{
  "n_layer": 12,
  "d_model": 256,
  "n_experts": 80,
  "experts_per_token": 6,
  "d_expert": 64,
  "d_shared_expert": 128,
  "activation": "swiglu",
  "moe_layers": [1, 2, 3, 4, 5, 6, 7, 8, 9, 10, 11],
  "router_score": "sigmoid",
  "normalize_top_k": true,
  "routed_scale": 1.0,
  "balance_loss": 0.00215,
  "balance_bias": false,
  "init_std_router": 0.0253,
  "lr_router": 0.00189,
  "n_head": 4,
  "n_kv_head": 2,
  "head_dim": 64,
  "vocab_size": 31770,
  "norm": "rmsnorm",
  "norm_place": "pre",
  "norm_eps": 1e-05,
  "positions": "rope",
  "rope_base": 4120.0,
  "rope_fraction": 0.5,
  "qk_norm": false,
  "attn_scale": 0.125,
  "tie_embeddings": false,
  "parallel_block": false,
  "init": "trunc",
  "init_std_qkv": 0.0355,
  "init_std_o": 0.0,
  "init_std_up": 0.0355,
  "init_std_down": 0.0,
  "optimizer": "adamw",
  "lr": 0.00157,
  "beta1": 0.9,
  "beta2": 0.98,
  "weight_decay": 0.28,
  "lr_head": 0.00723,
  "grad_clip": 1.0,
  "warmup_steps": 378,
  "schedule": "wsd",
  "decay_fraction": 0.586,
  "decay_shape": "linear",
  "final_lr_fraction": 0.0,
  "batch_tokens": 65536,
  "seq_len": 1024,
  "doc_mask": false,
  "train_tokens": 321800000,
  "steps": 4911,
  "dataset": "wikipedia_en"
}
Below are experts of layer 6 (counted from 0) of a mixture-of-experts language model. Rows are named router (the router's row for the expert), gate (a neuron's input weights, with its number), up (a neuron's input weights, with its number), down (a neuron's output weights, with its number) and show model dimensions 64-127. Each number is 200 + 30 x the weight over its row's rms, rounded and kept within 0 to 999.
Before each expert's rows: "mostly gets" lists some tokens that are sent to it at least half of the time. This comes from a sample of Wikipedia text that the model never trained on.

# expert 47
mostly gets: " Act", " Racing", "On", " Law", " Health", " member"
router,137,216,192,228,156,177,214,196,233,217,206,247,170,210,203,140,161,238,200,227,253,244,246,201,170,172,240,185,191,221,198,239,220,222,229,196,175,238,212,212,234,217,174,229,201,176,213,205,195,184,153,206,183,186,206,176,164,192,313,168,168,187,211,163
gate0,213,260,180,199,212,157,220,173,239,137,167,161,157,248,259,150,223,180,174,152,199,240,197,186,175,186,230,196,184,192,165,197,211,153,218,178,204,211,201,186,207,177,169,116,143,181,217,226,190,203,257,180,263,207,169,210,197,221,212,210,216,270,159,197
up0,198,173,210,189,226,176,160,239,194,193,201,217,224,132,218,187,157,160,143,194,205,181,176,210,242,214,166,196,279,173,256,184,228,159,172,191,207,204,166,250,194,243,207,228,181,269,177,163,179,208,168,217,186,186,209,153,218,194,191,192,170,158,197,141
down0,159,217,210,214,179,215,162,217,189,159,240,166,200,208,171,156,174,139,302,196,131,235,220,163,198,184,220,151,213,259,169,193,213,222,227,217,138,164,182,209,189,137,211,188,278,244,237,219,191,197,215,197,219,172,201,215,133,152,182,209,179,214,206,210

# expert 9
mostly gets: " |", " =", "\n ", " Al", "=", " Location"
router,195,200,197,197,182,178,210,243,212,204,200,219,167,220,239,197,173,285,211,254,241,202,224,263,180,127,191,206,232,214,175,179,257,233,227,204,189,231,161,204,196,232,207,215,209,162,191,212,201,229,177,195,196,202,204,222,166,192,246,216,175,235,184,171
gate0,234,176,221,168,236,185,246,207,260,196,203,186,222,196,240,197,241,157,152,180,248,196,133,227,198,220,189,194,199,202,221,200,202,215,193,203,158,196,263,209,225,229,234,187,180,235,241,214,205,200,187,199,289,203,262,209,163,193,175,213,146,183,139,254
up0,221,169,241,198,190,227,174,209,231,241,236,209,200,205,200,209,216,192,223,156,239,191,160,217,235,253,237,227,197,191,166,183,233,209,205,203,114,189,204,158,210,214,251,185,209,269,215,221,207,186,219,232,234,191,238,231,153,176,220,252,205,212,183,215
down0,224,218,219,183,204,213,170,181,246,180,192,184,146,201,220,180,182,180,231,222,190,150,214,235,168,175,211,230,157,229,190,273,217,233,179,219,205,241,171,235,234,196,218,204,162,186,176,231,189,156,230,172,156,162,250,200,166,244,215,216,185,147,172,191

# expert 6
mostly gets: " Island", " main", " III", " international", " war", "30"
router,163,238,192,229,164,190,203,150,199,233,203,249,151,209,226,104,162,200,211,227,241,262,257,173,146,181,261,185,201,206,205,259,204,255,191,193,176,223,224,207,226,220,175,241,189,180,210,205,199,190,155,198,179,201,237,166,166,194,250,187,180,189,219,182
gate0,170,190,190,160,204,170,195,207,199,211,212,194,157,187,202,151,180,171,174,167,177,164,217,207,187,213,205,201,178,222,151,263,162,213,206,217,199,195,257,262,258,154,240,170,228,144,153,187,218,182,208,163,161,208,218,239,223,174,219,198,260,193,177,204
up0,158,186,266,197,203,197,184,194,163,190,187,229,225,185,187,204,195,224,195,238,173,215,136,233,161,155,201,184,185,239,202,182,114,214,199,236,229,219,227,245,200,240,173,162,204,196,195,214,197,161,179,176,179,204,199,220,205,179,240,193,151,182,184,261
down0,197,213,253,195,204,187,190,208,234,240,186,195,186,201,226,185,184,243,204,178,210,225,215,275,210,195,232,226,204,197,177,140,177,175,193,211,127,146,168,222,221,199,198,248,160,207,205,215,233,189,213,221,290,168,239,211,195,228,182,223,212,175,211,187

# expert 0
mostly gets: " 5", " 1", " 4", "6", " 6", " 8"
router,160,186,184,176,168,185,213,238,171,250,197,242,206,184,232,188,218,191,204,215,228,222,212,234,199,201,265,219,211,201,182,350,198,201,230,204,166,186,182,162,197,253,211,225,230,172,203,195,190,179,229,177,192,168,188,180,217,169,222,202,217,224,211,169
gate0,277,155,243,206,220,215,195,206,173,170,191,228,183,175,182,262,193,192,250,187,214,236,223,230,193,206,193,169,193,210,239,182,195,233,167,192,252,188,146,212,205,195,180,164,210,153,150,202,195,264,232,191,196,173,178,256,155,191,147,202,242,186,236,200
up0,195,234,208,222,128,199,186,197,208,227,185,179,185,273,218,194,183,210,229,203,236,138,196,142,230,210,177,256,253,233,188,205,216,196,188,209,180,204,239,229,175,232,255,159,200,263,260,211,225,191,189,216,247,244,221,170,172,181,273,236,139,166,146,235
down0,234,208,241,150,252,206,229,218,204,154,170,203,183,171,183,240,228,171,209,162,212,224,215,251,181,221,165,183,186,190,182,236,173,231,175,174,214,219,217,183,176,170,178,172,205,146,188,204,241,225,191,203,216,196,178,206,164,186,153,261,213,221,214,204